Experts of a small language model.
Size: 12 layers, width 384, vocabulary 50257, 155M parameters.
Experts: 128 experts in each of 12 layers, a softmax router.
Training: a variant of Adam for the experts, 347M tokens, 5421 steps.
Below are experts of layer 6 (counted from 0) of a mixture-of-experts language model. Rows are named router (the router's row for the expert), gate (a neuron's input weights, with its number), up (a neuron's input weights, with its number) and show model dimensions 288-383. Each number is 500 + 40 x the weight over its row's rms, rounded and kept within 0 to 999. Numbers have three digits each.
Before each expert's rows: a language model's description of what the expert responds to. This comes from a sample of Wikipedia text that the model never trained on.

# expert 12
It responds to: Noun and word endings
router:431487472463525533592506481527530479591515521525497433435480479464498520545486470514527561585545529513526542537544511551487494500463450480436437546504473417499535541529509472533476448490483436522484485536515477599506490490457450424586425553587439513465455521496475441483490463403404494482
gate0:472478484500485571554440491499484472465499520531533566452595465515457532496475522543490467469492468531530519482498497440421447511471470516508487500452495559496496426652451500411547527497450423549409464508518562420540523452531470533524483497505408502529467531551503509478507510514512524483
up0:516508528498517549489445493425448529565467504504558514496539536515486524443452480510460496430559483464485508529475492471417482469524512515531504491529518583433411495576485503524538547510535413548469464473448465475484463466482464483511497472460484528461519500533505521491490525477477430572
gate1:505448504446511459603505514495514489546477516496501497542504485507460499557523444481477554441566480445473483531484481508442375565533498430478540483584478430581461486584533532448492497530469511508539488538488486444515508494407487570533475552483438449525563451540533482511447435458407515470
up1:434407510493527509527541469502530516486501464518470469486444435472480488545528390503483545445545498520522532546430480506509434530488537491524587474631557402554478416533619496487523502502572537465476410483480525455497474588432519494502520509477491442546520501522493455547476468515510505526
gate2:559535507518543487488468519567425514456497436519480605477540481488514488474417497525491473505443518503554495529538513433441413549464498520564483495495504510470477514530524497511479537524507482396477527568484453505518479481442543529560556495564506506599580502476488462443442516456519545471
up2:416396477505486474522562460492521464547515459424508446430489452483498527520547482475547540467572461543488494502516528520547547443522527481522455519532530524504516436495438462460499482436477489565561528465525546527508488511524476456386483528502530421436447542581534442508570521582505528556
gate3:471583494494536501499500445492502478452495530593435449528480460557455494578496523457519561457454519452441503447440518496512450530451477498547478505603460520561463478531440510466366458531567503420443455403547407476482520538486432464456520470421570434505546478480561531510456486514561493447
up3:441505485551487441479495501489432501442501511451526494422480463471543488478487484520509475476501492469538489509540498508525578502520536445518475491553579522485534519522457541484553523504462591555454532467436587500501507506481563544556490524530541527477567436492544440513523586553486511595
gate4:459477531515561620429488527469436479502501529535499542524548539510495518534493475465496479511525485474503521498560502492416533464515501500495496508470482496477494452554485516477487564458480602484580471514534499627494515487550539515501608524536487523443450518468430601457475416478529510547
up4:502463484510467480539479560502548487479506490438508544473532460428560466490553557454514473513502522533528412494600536458546524511505472501503496501487535545533544521424453505588557518454528484575473534533464473444564480472530512520536499492473458438496476504476528477500540570502490518506

# expert 5
It responds to: Subordinating conjunctions and particles
router:538520518482494491464444589517528473496512519547493499476544488475539503508499510525517506541457513473482532506527534433483438483497485536538560528495518405498521510543510494562514482476534437463550517492530454491532485450520470562462506530477554484522430534491468591531503570559497561512
gate0:489455494509474504514440425517501478396506519516462530447595500535474524529547502541496439507481513545539554480532539479484522536457490566551509471422508511479524403611409492461509503482504506463484502495537572509537516499542527540492535500460420506515450478493534469465526484546461544498
up0:527502558555475540503474458407473566480441507530479505485565585530451471467523469535430476485530490478500528522519515498461523509548563560567537428481563532443423534551427526573513512541570460473553488471435496534478501492499537532494550501409464558484476453502530479502492549538406465534
gate1:502495486427497452488546470525514455587501552521475483546463460497459519568502473434528507502551500452500494546526514504459436538477470423494544505557451423537516455625543498402470473500506564458549502482541483473516492502439514570504549578488468496560515499534456468544493467439477532480
up1:475458511512504460553581486449487554521461469475517476441494491499482485499463445517468506489522467481461492553483494513502480481522539451501547470555527466527468480548591529470523481528555501454545432477447534503476500511478527536532525597385517476592513521535435449502530467481488494528
gate2:468531479529524433446495487553448511492492426534514638488506441537505493485433445504492542526414497485519406499528495405466393503493485482520429503497508486459490532566557476415461461537580473420462551484455432505498496520419549503497544492503566552557532483517542483499446535462493520502
up2:497414465476500481556519485472513480499512536420476373478504509490482506535548498487550515514569493517502559476491519549541587534498505511545502506524533518548496468489425495567526542443438511527565480518541558493535485477562494479446463540481455387477475531535485429474559472523515538538
gate3:448560496518511572444544464475537482442487472567481455531501480561433499514436528468520569488483523439473580501440492510504395511458466456506494502558500452487486496543533524479362456539574449413435420482533387542453512489451473469486529474428509539513585486500536574502456544451547493499
up3:484521516521492521439500520484456497395507516415530509430499475487543491536509457532504460545504496468530464459580498504523530510514547432517473495563551437508535523537532529491578510512470560549524546448463569576442499522563496556517446525535557551496557443552537466509497552468430498575
gate4:513478500526483615484428522500419489563507562498475549579564521444547510488467477459489500471516465467473553499584490468425487498521506526526551514498510488475486462478485516499484603466466607518520451522533549540494511513545485429482487490555483443456541504485471655426450398519460505502
up4:489530559569478494501526533473465512511490516514463537505523488485501457501578528507477495528507496553485479448547539449494526491523513467560515471447508526492528528496447529590508499514547506563494492503481430480548517527551500562477556472508514415421455456466530512500498574539502514517

# expert 42
It responds to: Line-start punctuation
router:512487502465532505392501516510513485413511478514494562538461484514504505532469444520525484498478504456540489502430570464379582532480493523526505516589478518484515499485438489490507521482470504498580520509504479476489483502469512548508576488531492487466477501475519521485572503461431496394
gate0:486476477510510499477465474528483472464501486492479577443531452505454535483492507516476487489465501534573521472539512431456452528465475588496500501429477524473510426598415487448511521467535490484453516546545553491507526509517525577476542542503413565578464542485518473467518485536467525471
up0:529499535553539455463525493423450566555436413473512570499530547492441468461468439454424496481531478518522502565544518451421496461552565594496534476508549587456399505532457520555488540507562458489557556534464492537449498521455524536488519506459466561527476552502497548474473507536425431541
gate1:505439519452487444488528418486502478596490521464481464569468482532478504536511463562489550467505494449510523471499488471477434489520496463492495511513476445546516472571538548433527420530488500494529524480524470480542510494441523516519486501479481514512528470532569570589468521456453496592
up1:444358512502466499508540456491479522512503462528466474526466474531459487588458449523492527467553460554521557505451465518509500403460542509528539489561569470509467480549579521455473478492557508459515399415526521523509480578399522446487510479474536515465555532512505540475441474489589463537
gate2:514550459503520443467464476555452528517481467488538609466528478543524488456464458494493535484425488473483518515524507420464368502491492493510504489466469491508470528542526483481500534546550436405478504517443394442508502489445548496434550459477543499632543481455523501447432502486479541430
up2:523409498502524513513603520492516459509527458460489391490485472486466534544527520489541533518579497521495490488510521549523548469501504488566469523511549481502514464466429485503484473453464527563593535493535554508535480478496488487505475521498498481409461548576463436554560501552530503588
gate3:427576496506525488474502465503515474452500516591484401544447504540478503549427525497541562460481503458414592429448473484511461504452464474516493512583489532497490496507469534437369493502551477386472452470544441514455510430470438467423578493391615513475546472477540527524411517476581496470
up3:490487482490479434449431470488466508460512537395551526431516508521544460473540497491492438474487510502518472481562535484555586513527529482503427491573511563461506517487522498540560514484436542535455527514400575543512495472549561499529473493562546525515569478548543482487544594532452439557
gate4:507486494524513522465386517468458481478503509565473544545528535478503524497465462443508473475503495396473578514528453480447535466525481513475494512469528525455460459490398539452458572442453599504488446458514513614480527461508553516479540494562514561440473498509404658463468437487509501475
up4:476492553506439463483560509495487491564491522454467493513525490519501461520551571456498518526540495500518434488543463473525551497530485467486542492475533570579538512471504516601551490458541457590480505591475397490523502466510548557550516491494461484448491494452529530504483561544480470550

# expert 0
It responds to: Infobox field values
router:559503490478541439420415507510506487455521525549525547555476507442485499542478465598525447490488543481509537438476528423514541473487487478454532518592478456503515483484455499554507528483478449500573454496511431504500492497554492527481526445499511532491420534522546573516493520489568517502
gate0:496521533531493546498485506521497476469499508555480577496539455516463528516478524560491498494460499527517524481534515447464496523455482565488489497442479507455517435609469492383519447487488509493483533505535566490538534458534501589536559562511447542584437509497518495487496501568488555458
up0:554551576556510520478520512427476551550452475547516564546499539501451499477449489531441509467528478455505530532511490439432482480530542551501515483542537544420427539536488519486526462530554480493583518508458478527469496465477466544546543512466527606534454503507511516512485540544432452519
gate1:543470490430432485573525454476515477576476512547489479550483494550478495483527419504490519531572435454504543542487497509469393509512507454463482485554485431538487465625552515495482493525503537499608507481461531504509508459439503511575456582479505507538599451588541510552501467421423499513
up1:490494526470505437498548468485504519540500427454474476465415469528501508518438473489484525495506479562504521498484422463498472472497514488503571490536604481481479492527512534473473496490550597498525423506502506547509458573549519535558512526374507508549551447548463506501467466486556499538
gate2:476495490541522406426550507548467506444483495529508606484531451505546488498523415455494507519420502505504445500500477379452378488485502496540411514506559463547502503584530489482437440539527524441506563523482372464515495518462572485501523445532499539565554491442568506441439521493517508507
up2:497477466486507534553523487483500492543515447429464422521518494491443509503480507503542533493585483529485529480528539603532551466500511485511531494494467524449475527416421495497531515457490409516524490514516594486524494510476456475434533557482477439469476537571499438521566498539468514522
gate3:447551504510513511459518533490513495476487494545447457571482508544441498499476470462516561430504520477462534465460505471502463444455476448524479488581494498471452499487460523521350526547594512387502427485529354567488520485473436452431568512447502467525502460457512583518487515472550487465
up3:490489545525485490444515533500449505449499560440556488460504474492543476474507454505496515483569455526572448499538504525575543499537532476498481485547596429477534503556588531483544472516484556508523551484413562518490508526472533550532467539544515517482524465573558440500527600473449486584
gate4:490489529518521564488438504473484486479495529532412540543633505445507499493489540435490462441531502400474543529602448470367525466539505516475499511443560492455495500512512550500461574474508562532502507482501479581475520551526538527552595488530467493497504533537428604417436403506506519503
up4:464465505517491494527532556466531491471496543462436514477531489506501464505583568451488417529565508521507474443597514490497555503518486510506504494454504560518539528464495551534540540470537479577466552530469430514532495532519500558534580538475442455483469512506463495518548517516482469500

# expert 19
It responds to: Appositive commas and copulas
router:495492485486531507455497474531495478544529527492499530581603477495494518527570531546519512465459540530551513472490518469561455495469484526579483521526482449476497463488578473576518524478482453411468492489535445427522448451564493551421501532538479543475361533416507561503446529469574515477
gate0:519487514481463540476491458540495471498513492513476532486551462535475523495520549538503502529475506579515490450529518451446479530448496575499449504406488520496497432614452475439505463477482505459432514487596538485560522481534497518512542497558387506557464559480489479475515473557501563479
up0:565514579532489532455530475445450563600444474511505509540542548554460473438489482497440550476551488539484482529525489495400489502522570572523483467491548524490389494571500509527509467525552484454522498500506472525473498502450508491522555484539453535527511550507481511482472484540459458553
gate1:512439508471501524533533483495523493589483523499503481573405491553477500469491506526502508485525477458480544531526477525448400473488520441473563501570499421540489481621544516436469477527512518498490491504497496452529509507430527540530586553488469483594560467533471547554437439465494516457
up1:453439514503509484557534442488516503549506439501453454475506455544482501592480413536499567438521462514548549459455479508529465428479530445497542490563589447489478530527538516488466454497548534497584387401462511517495464529430497466545485512428539483496526473525503489502500475540512495539
gate2:540544477505598447440495519553486518484495458507504592551523467495516487499450466491500556458463489491501494523514510432464379507484455489558437492498522495493478573563511481464495496536520455423493498518459359467496488485392513493552566492498507512574547472476529494519411557440468548431
up2:454397486502443512557540491487472477481509461444517459418515500476474512526562486511525486534561487562494494485514507512526570464503537465520540508512509488505506403466473494489508513455505520540563523522529588505534485503559489485434502529460479461449467520572498442507579469572544477581
gate3:559589481493534530497465444471535494452488523598427441508479524553451505509501514430520551480458530452462533467500491438510445517457479517503485493535461566479473520408447511520394495531589486409405370443556407525475521507511398431477490479430540538524566496434500556493440504441498479440
up3:486491517539495501433507458486444504377501584429533504457463480447546479496497484520512496544551486539544412504593499489547570495525535475466438485556527473527537474493607507470533464516464574531518539468475585479492501530501521513500475525571508518396544450522529424492516567504504478585
gate4:464461502509514556459415478469480497492494518526478549536579511446512507500522522428491517453521502429521525496507465480430528460529514538499458500474519555500471490512475528477421576463504586499508512468474506621502519486523489438476543485552488466491484491466480657463449491466505486459
up4:465469528515465502518533584492513490477499492458480522499520479449530485520589572472502487512536494568535433472594517476508546470516494453539538497502493570514538498474465544545570532464478529557478529558474443534552497448554480527494519529532486483472456452456500461522574591499511529562

# expert 62
It responds to: Foreign and title fragments
router:524503488487507455451501579525524491412513440543478492544441502500490510487448517560523526495472535482492478536430502505483454497469467505501528512397524553459517553470538494547528412468545421455424438510489445522522477505460496526477526484488515525467563512500550504523600463469395516451
gate2:549526450518526446459478555527452518472488454488489612496509479510517479483427510497489504464407493487508494532526505459430389565499468484535483508475523533494473554552492498430509518537529466452441531525461373457491490486465529518535524475539548501568581480504520512419422540446498537448
up2:435446503503513518528570469487508484528505472470512384481492467478467518520552441537537565515614468525480496486493513521541534437497517485530487490515503465509511462473481485494481492473467502483609497488514574509523500490488497466438507524453448469458431532524507432573587496563512498565
gate3:465569503502549509477463442484492490418496513553427440554465504552462505506463523516511542432432509441420533484432510435552453531442443483509486504527520537458468526473455519534403509531531502396433394437516390471465511489470460430460551477473528525535594498471502595509429561467575505471
up3:494506496515444450445502511483516488457509533428560516476474494493545506512504516475508456519548504501520494483568488502498574499541528488475447500573536455509539495559569523469553488497496591565495552457445569594511502534535522565534527552522484520507524444574541443565523585538462467573
gate4:451427511522510609471406507481455486500494513518524536525562501475518503473492478516495478463499517441476510467562495481421540412508511505438496517485505468482501472524512507444486544468476606444530457432502503615485521518525552496521551499557510458492458511483443666509509426517495500465
up4:498478538504430504545547554498545483527502524455430524485495464507549478484569494443508496543520438546531447504522527476525490541530487524528519508471512556549547501454460527559564500465528475565445493528463418440545492485523470509513461490499479497421519527456554471476541562439518502544
gate5:449424498503458408535514501496527458472502550425526444567431486557576508486507528493520501570472469501491430474492442519592495591479489589468550515499533472539475465518487514502429486498499575538466502529497498473501504437543531569507490390567474453549519510543473572516455564535526490553
up5:424496511506560468442564554536457500561540477468473554407571447475583505479571417453502498515478578535545540536555559495483504458470498464443513514509470505490597492475476444524560543451507459529518603453502587519532474536473507433465496517464524443524449513476543437454516482483474562459
gate6:522466449489492530446433449473482506514508443492436564524485517544469493496515458522523504472437485537463477508470486429488510533489474530555485510417497642451444534423421471466471471470545458493421456545475464469519484540477455495458451465498470519504557588415547537447431562503481486490
up6:472494518449542493559597572547514464502497499491563465475571482525546487480505545408488542534586496532570530446517551510511501432506510481489501526538526396487551413552524524536505569498511535530564563520518512578488463448520527511506478528583524484465482468561483462517554465561491532514

# expert 2
It responds to: Time and plural nouns
router:464493493486474453370434442520513474550535483452519422518506505575537520502467492549514528490476529487495461513521497522560454522486489442537492505508469493517517468532448468390493458476510516525494447499501450399511477469538496449454541508498554567494539511505570509480488541571574524519
gate2:518522441541554466425458541513449511472492391531497646485512451487530489514454478545515508506439491542532453517513516441425406502498498511541457484445473507457468575557480497477526476544498494466518531443452418490521486463465553507504550429495563567539571455481553549456404544483484505543
up2:471429512483488474530578464498494496527499525463490371436511499495480512510513511448513520491542488468473548494506476548575576493509518486520477513529528470517501407478475488463457526456478515500519523534533572515504499509517497460439473633532435386497462563574467438533576478564536489486
gate3:488540496490485539498533439494474492451494469521480451516514508525487511494429598468553523494436475500471556501530477466550459550458463518470479500488490522487463477494457500480349501512600499454493456487556456524467507488522448453448549511450539534532576492502529583450381575507543527485
up3:505487515486518466473488517502431505422507548401505508428450488500540483537531465516491464523498495506491436484569513470526547540512506507438456482506514475539517485504542508525559490494437593516505535478455561503500496564511523477523486583564500516526587441566497436462536601532425482602
gate4:488493501495500608463390529453481485486498564520443563582535519487494494516500504451478491461511482449450508545505484488374515499537480522526511521499511546479495465483459536500460580464469585471479466494509512590518508476521510515522557431571470504473491522497508629442482462465547475490
up4:498521528530457441508491556496509495543495493496473526441425471479533466512572533475485498502489476555473447484584540424503500480539489497462524484471506527521544543485455529609593513454545501537501478550437447453548501537499481594533549476513489456447500503484502521578537597468484511537
gate5:463508490513499402575498476483481464502501541518535455567469459567528494513482501485517450549463481467488511505491455516570521605502489575450560519543457490556514493462517521476447503492580539580396481483533535433460500471570540613532451448532504473505453497441477565493494559512588487510
up5:428440483488533525467484530528497504550541524454432547425573465510567532479606416442490542524472558537538466515533581485419464459441492466499454506474483476494582490531496460491529510483475454461539575439475483573565484595428481390444549500551494433543511493552546433542519494463472544454
gate6:463470471473500495447531498500472486485523377512485547506502497569483495501482491471546562487462514519505509453498507487500484489467453435542482520472437567485455481478468484477377489473449505467476569558469469474522481513394480458418508510493517500547593563439527530450497484562533464539
up6:487525481474548498548541525532531472553488498489513455497526493532549501476500513473488494504568488533568535478491559460480536417513506558471520540488617498402547477509481499536583556499555486520604502516495537550478461456517492560531501438526463498467505525538537500532534513509452501466

# expert 13
It responds to: List-introducing punctuation
router:506477478487491498484528468527509479575530458520497420422516481460508510527548502480499591485526498488494495534597500519557604514489499478440533521564485454461499519446511497473516488495467518450524455461515483338506482542507476427436513477438477488492569521495489450467527548412464502525
gate0:456503517500458540532428498507531478499500514493475588495567489493504535540482516535489439537433492570494547472540554363452493489478471547476509490411450520462517388598485491450544436493457511520456539496515577472526520400548525581496529527542446514534529534527510514531540478568444515499
up0:504539553516478533499461516421516541601463473484513559509524565484496522492457496519451451491499482525469521551536546405413508439533522550484542485502494540445448499519497511518547443515511471532548535499434515523470471407482521538518506495511501597485546528519529537546492510519432436550
gate1:454463487481479429532528449484504494590472554481466519517500510541457498542476484473478521482519469430491533463500481511473430528492516406481516483576440391555498499620565524450482430546509520492537527519466524531532509503465523509530522584494463491595588484533487510519423425439455494490
up1:501485479482492492510567413489553516540501420524479462475457451514493495525454448518495530441522454544502520445436471533541427472510518432513564484563565452478483451524498503481462463496552525514554408431484504488478461578444532459527480548391547450486515464527479476556524489543517507491
gate2:524579484527566427457464509564437515473489434551482625506522431533491490484449472537489529465443480501504511520529537427411409475467503479523486496532477476427482579553534460464475500538557483397461525509480415457532488485424519505540593507546475484580543491535536498445392519467487544459
up2:435355465517443500541600472475499483556508526384526402477482522470486514530569493495533523470554522485456495484507471536543523495518514471520490509500483485560500451474459515466537491456473480533566560550508597575530504492497523478427466526483520439451498519559492422526575489605505494573
gate3:484549479504502527500491443487502482449486522562430406491500525515478511507472533496509517463453522449470560494458482511569497527455466489490530504554482519468456456422487511506403496528585479439426459469513447528491511489499424440457520473442537528502544497492579604479368494546592492495
up3:477478531542503450483487487488456499456495540420523474466440502470543485508493449512485474514518511495542473523558493527562572498523541477474488497523549451481528512482577515507557527511536557535502539480412637535467508531478529472541443529529512510461537460534547475492445576532501481591
gate4:490497490475509668483441520512484484500505545514501559584545477485540491489562528487500521475507505483483557480501496463393487454529497560470484506477494500525491521502465505489412548497478588477531500433493445565506517496514535486520528495557499502504485517446465593455443479485540550464
up4:468492509525453488486513528495474521501482489465476537480538500440504461481557611471481499465550499530469484483520503471513556450536506523502513478469500529563510532447495550576569495503522496537473552503463412483532519497549534513542538516505473486488455515464494447509515606485555508512

# expert 30
It responds to: Topic nouns
router:515497472477485498498506574521507465571518457489504456505510486460507512538460491499540473478532553500496551495429489433540485510471485490541474520463479494516533564523531472544465551483535523494431532540530558482531488556481499502464442444475521467466456497487474521468586496425517545439
gate2:509521458535550482454521477536449513472496485516485592495569464532498480478431523534497500468467478473541464489523549413468372545464472468568384501500511499502481541551583480499481525550480469405501521529464373505497483475436528508503573521527503470563589523511534488436419504492553549450
up2:468401478457476492550547509514504458501530480428518444472451470463531543531549456485551532544542514547502492508530482530526565436501502528512577535492522474473536418499415480451547498423496501556555513523543620499542470507514503466466491497493506496445483486518495461550564501559492503603
gate3:481575508487524529485542466490559482473493474565459464581470510562448503513501512439516535484463545442448528458495505516492444521467453512556511497568481520479454515490440530492379470526578484393414427438549409499473516506503420495445554500434569503510537484487554571521450517510556475444
up3:448474518525489504453536501491396499415513509422546502408510474520552494498491504495513476524555504508524461489599512499531580453496555410453506480567560454507524483540532504474549506508470612564477585470458573519483503516483542521534506546544502480473531439554531435496497551529466506567
gate4:536470512482519554532369554449458490505497528544523556562567528519494516491491487475486492474523456391470507539480485441383480513528475514487475505463517538495467518525506540477489597470496577459470446494464480580468511537512478463579564484508446485475528506507468653470469434420521479473
up4:469493530519457499467525555520519489490496535460466522476531470446527457516569555454512507485530527559528469427621494496548534466528477487533539498493487513561553505424459541600567480486528468557465538536476465485561502468553527585470528535481488456517474503444535502549526587564493502522
gate5:446509479506523410530505487497462472469500572505510475570457471552553488486481517507495465508397498476529523515524467498553519567505509564515566509520504501523497470519499513517422526490543544534460498501494449346499511457530559556505485370606501459519515494432493537478467572548532527512
up5:409437509498565481466505544536515489594542479474407537429603449491522540514573428440499573524519545512520483479502542493462495494455462480432398527491430477495551472489484470477546465459480505476542585451525557627557470544482488454438516576487495446513463510546507448456494499491526529488
gate6:486459465469532458456480476483435494471515471473450506465478460541498483489491525528551494528450515582518460498476529493515539467490480481486433524416466574497462523423442479456433432439515454523513555576469493501506485529476490507502393529510554549492499565385534485470465540502525496505
up6:527438493488445571642511517527592489525484478477480428507526540578516469477540496471497549527556506553509548437466497449461457453523503453529509495495549473465526430539478533533481550524547458527473478535491469572500475466465450476498488450615521498478547483476547542556492471547471516464

# expert 46
It responds to: Titles and life events
router:456502482485531469448473537512501483477516467517529544527517493596484524519533514549510506606560510525514495488488519441444550501493492523441513519476519539447507452467575481479480485478534559516597481448501527582497478484449498429543597445512494556482485517529478462519467485422381493406
gate0:486471476490478516482457483535499465486499442538506570505551487498454531541468540544504494512515500560526503461513501451457518550438468577472491497421475496492497433586483486432522499489492471498438512507551600502540515510554499554522542540522389517557452497504501462534515472543471523486
up0:528520520526502501474489496423447563579453419527532547530545571501447483476459503526440523479569482480472494520514491485416543489528538557482505461478546531458397524533526519548527517544550458527543520479460515570463479520499508502552538523462450559514489461538494497557522502524413434550
gate1:522481469450469451527505463477520481597487505463500506528471500542468511528491495490500493461570497488502519450496493468453437473507507432491489482587465462482504476601548515433459457498502510510553532444493528498538487485468530525551540541402452482549569446571510554557471450473454532502
up1:483442518471526480538578503488505521567488441514458403520456462522471523520492427508488549517555464510539495500458443550481488440485526451503579488548553437529466540518544527474508492516533539477523376488493528508494475548435473458561502507420557494457534462504533504510537480445533459505
gate2:513562440512527427477485498540461510477483428565529597548492467529506486468413501502493473519421467487493495560484494404454369546511507531495479511486517475481480532558539493460519521530526472466454512506455439433487501486448565523508541426520522551584542524491531532446401511459512529446
up2:481410515490517537498546500476487493539508513424458409439544500479485507544566493479526561490592502514489509449569529587522593438490506446560478488513535528507498472457433492484473499468460497497589528510531551559537495528510438452427472569481483426437475494537498420542592485553503513547
gate3:485541510517530486500483471478538488435492513549436428546474531551447496546504545450529516432467529432432609471452532514528479404470468525542479505558462497467472491522458511496379502513552498358480426472556352520507504529457441406467564512444510466494551482475543587537455573507546478507
up3:532517553542500459448479514480458507408500566452539475414446479468538497516495442489512500466536505451533517432574517526517515530519527468477478488500522476490525538543510517496557502517480617486503543505443576513479510510478497555501512518516491532505504484529504470503521636498441470581
gate4:505501525498469536496445517483465477484497546522478564614561507516521516490532427442493521479499482431490495498556477474449495474533478522510437520498559524472489450516438520454469545423483585511522463449532497586483525500535524487517512441523460534418517517493476622471456442479499497500
up4:495512542504431456516555564482516495489489544469509549530529480511540472485584522476489505522523499532515416468584529480531542505522471521522510493496540584524534483482404551541572493443543488603511498531485448500511515483562521599552505499471482499416453499464541503516531546505467481523

# expert 11
It responds to: Adjective endings in quotes
router:481460480475527559568521508535541466422521489546492527591503491607510506511654490458537496432508519506482518507392508441477520483493462546527484515603488482530501471514478463552507530512438438502473543425518400516534474518426486531491467478546469472488480552454526578488513464488474511455
gate2:521515492519531379427504478558449510481498428491492622488552461535511493475456498517487518468419482475572478509534509427510424496501493502535429509532522455522481541553552512506498484533484475437501538526485445503503486511469561506546504449493567540575585556529570498441492503469505535440
up2:472396465474492541529534525507513468553520528441454397473482473442478524542552473452545537509600499513501503482531517541516524475483506481561476502462464537472508435474465470481493511441486525510534498510529520518545481498504481460393567571509465397471444480524467418518561487585477504605
gate3:494543496512513535471517468474528495488495489572485464516475507581464497494458557504526551477480511442454527461448521441510463538469484518498456502547452534486436454475494512503402448523593486385447470472529410513465507526479442401458548496472591543528566498508622597457420541514546467450
up3:500475533528473518477532463499478508448500524428523484451465478529557477464582478527497518560535487507520443443545515461552539525544527509506471471573497479520516480470528525514583466503459554524506522463447562520471495516463499497503466548575551546510532438565568448493537633546442494574
gate4:494465481497547561465437504487474484468500564530462518565586530498500505521487490483498502472519481445488509477523491469462517474536482509500449504502515512507487461556492529450470623473483550483561443469543459629488530526545494473520583451532484463460489524461439602484430417497560522494
up4:502491540499501517518512537490500492487506504487483497473519475472511474525578618465500507514553487520498465425557560501521516503520487477527547502495474540530543536472442548551557483464514473558446528526445429448533489468479467575504523481471468453447416517470537499499518594506480513525
gate5:449502500507472424557506423493470481480502591477499456554510467546517482508485502491508449536453457454512484459512473479594533546476498575539496521583469512539481456486496508512432488494472564507425449492515460452483502520502531504535494419577509472502511529456547579479528514556548483506
up5:442408530501528520482563582518514490559527491495431531420511452525568544460613447461485520547516581515486488608482542550425466490478490447421525499502508444518573498543496469504564498487502446524546626443484597551541483541451496471444528488510468451543465498499459430548519528437471549465
gate6:416460475471487443448508482513449486501521411484458526499553487531513499471482524480522491445469497514559477488533523499514553501480457529559480521420461530506457493466519492482492431458464491517507585583490484509498477523497524505466450500470515558466553578462508506433446484563456488511
up6:546516446430509546514498528538558441522539526523527463515464498487506525536485527475542539543526530510506543449483506490500476447458471429468488547561513522418554474505430467511477591470572513485515411504546513546531440481513421489476516475522499468485492474470541488563545522466550559477

# expert 33
It responds to: Prepositions after verbs
router:468537466480484591504506479516499478408530516463499588458528493471526510507499502534527526441463524527495540505528505473470444486474474531527508530475534480420518512480589497541483560473484499512599527443518512530556492518450513509515495467500501516543510511366422436477467503585416518565
gate2:464529435534567427413489479545464516467483442517476625492496452503492479493463515500486488480434492505490482538513516411447386501500498489545394490509495512465462581561535457443500484548526502445492555482467405485501494457479581510558520450546532490603502497507533487430421508466500528461
up2:511429526492482509553562522478483489515511500434494383473540486492494511514524463491536534509570502516521511489536516569553581483486523509523524509479551510542526418465422538524478518458471490518553532515525567516528498514512473480377510557435469468463501521521475460541559519556527537574
gate3:451538476521487534473437483475546492415483508527462463514530542526481498505451558448530521420428499473431534490465498546538472500475484471515496488523520504467454491476461556499372507524575495421486458435544433501436518421508442472453561424431510461530527481522473597477402550499584504492
up3:489508467491465512476484493503501482463519573432519476474452473510545493473517438528494509511540540480549474418536495525550485474518502427438442506555501521496516487507537500491533474498479620538468507454438560535511484530535479531546462543577551523460521455561558454571520589460466503548
gate4:475540478512499610463438499475448487459498538501491581526574499478530492522476506466485470511520478474498545523568497446458481515518501493473462510525523490508513431477516552454452594472494593511509466471464531573496505489494536469512525503487489517451528482494464612443467411456533522489
up4:469488507494463486483540508476497494464502521484551541496583493485493477530538587471491476529612467527507413431598557491511500448497488484498503491496487584564542543475475507540526469445525559525504577547503454480565487515476512572545563489499497485544501526541476461470526512483447506601
gate5:505535454517507369506507460492506463493503538450527404529417469514513489561491517522527470594453482489504415496483429474598463553479484539483558524494430444516503425512505495479450481501575537556424488503506466475481505553555475549551516393495473422461451529478484506505514536547584517524
up5:398422521473531515496549531542503478588553474526382557439622433592531546486577421448521578468517537517529533492537564493464499488464478448493473522507503531504574517513482442544558447482446462435496559477522549503555460496448515436434505589553537492526535500526544485512562510466446520454
gate6:513486435464546467441460528478425505518507412488402517626444502571458506499464507463516522474447520573514509487438495477483506517501469546489476502418445587422429468464431486453487496466527439475451553555507501453473488515439466508475508472495478513508575573415492546490434533565493510494
up6:398467509487545561586548523540524478487498510529488466492585485530558481488510543456490560507584438561541541391507576510459510429507526557554469540527553522478515472557474516534464505463461558520534534475522520558508464472524475515513434547603472486408482447536579479511507539529452539492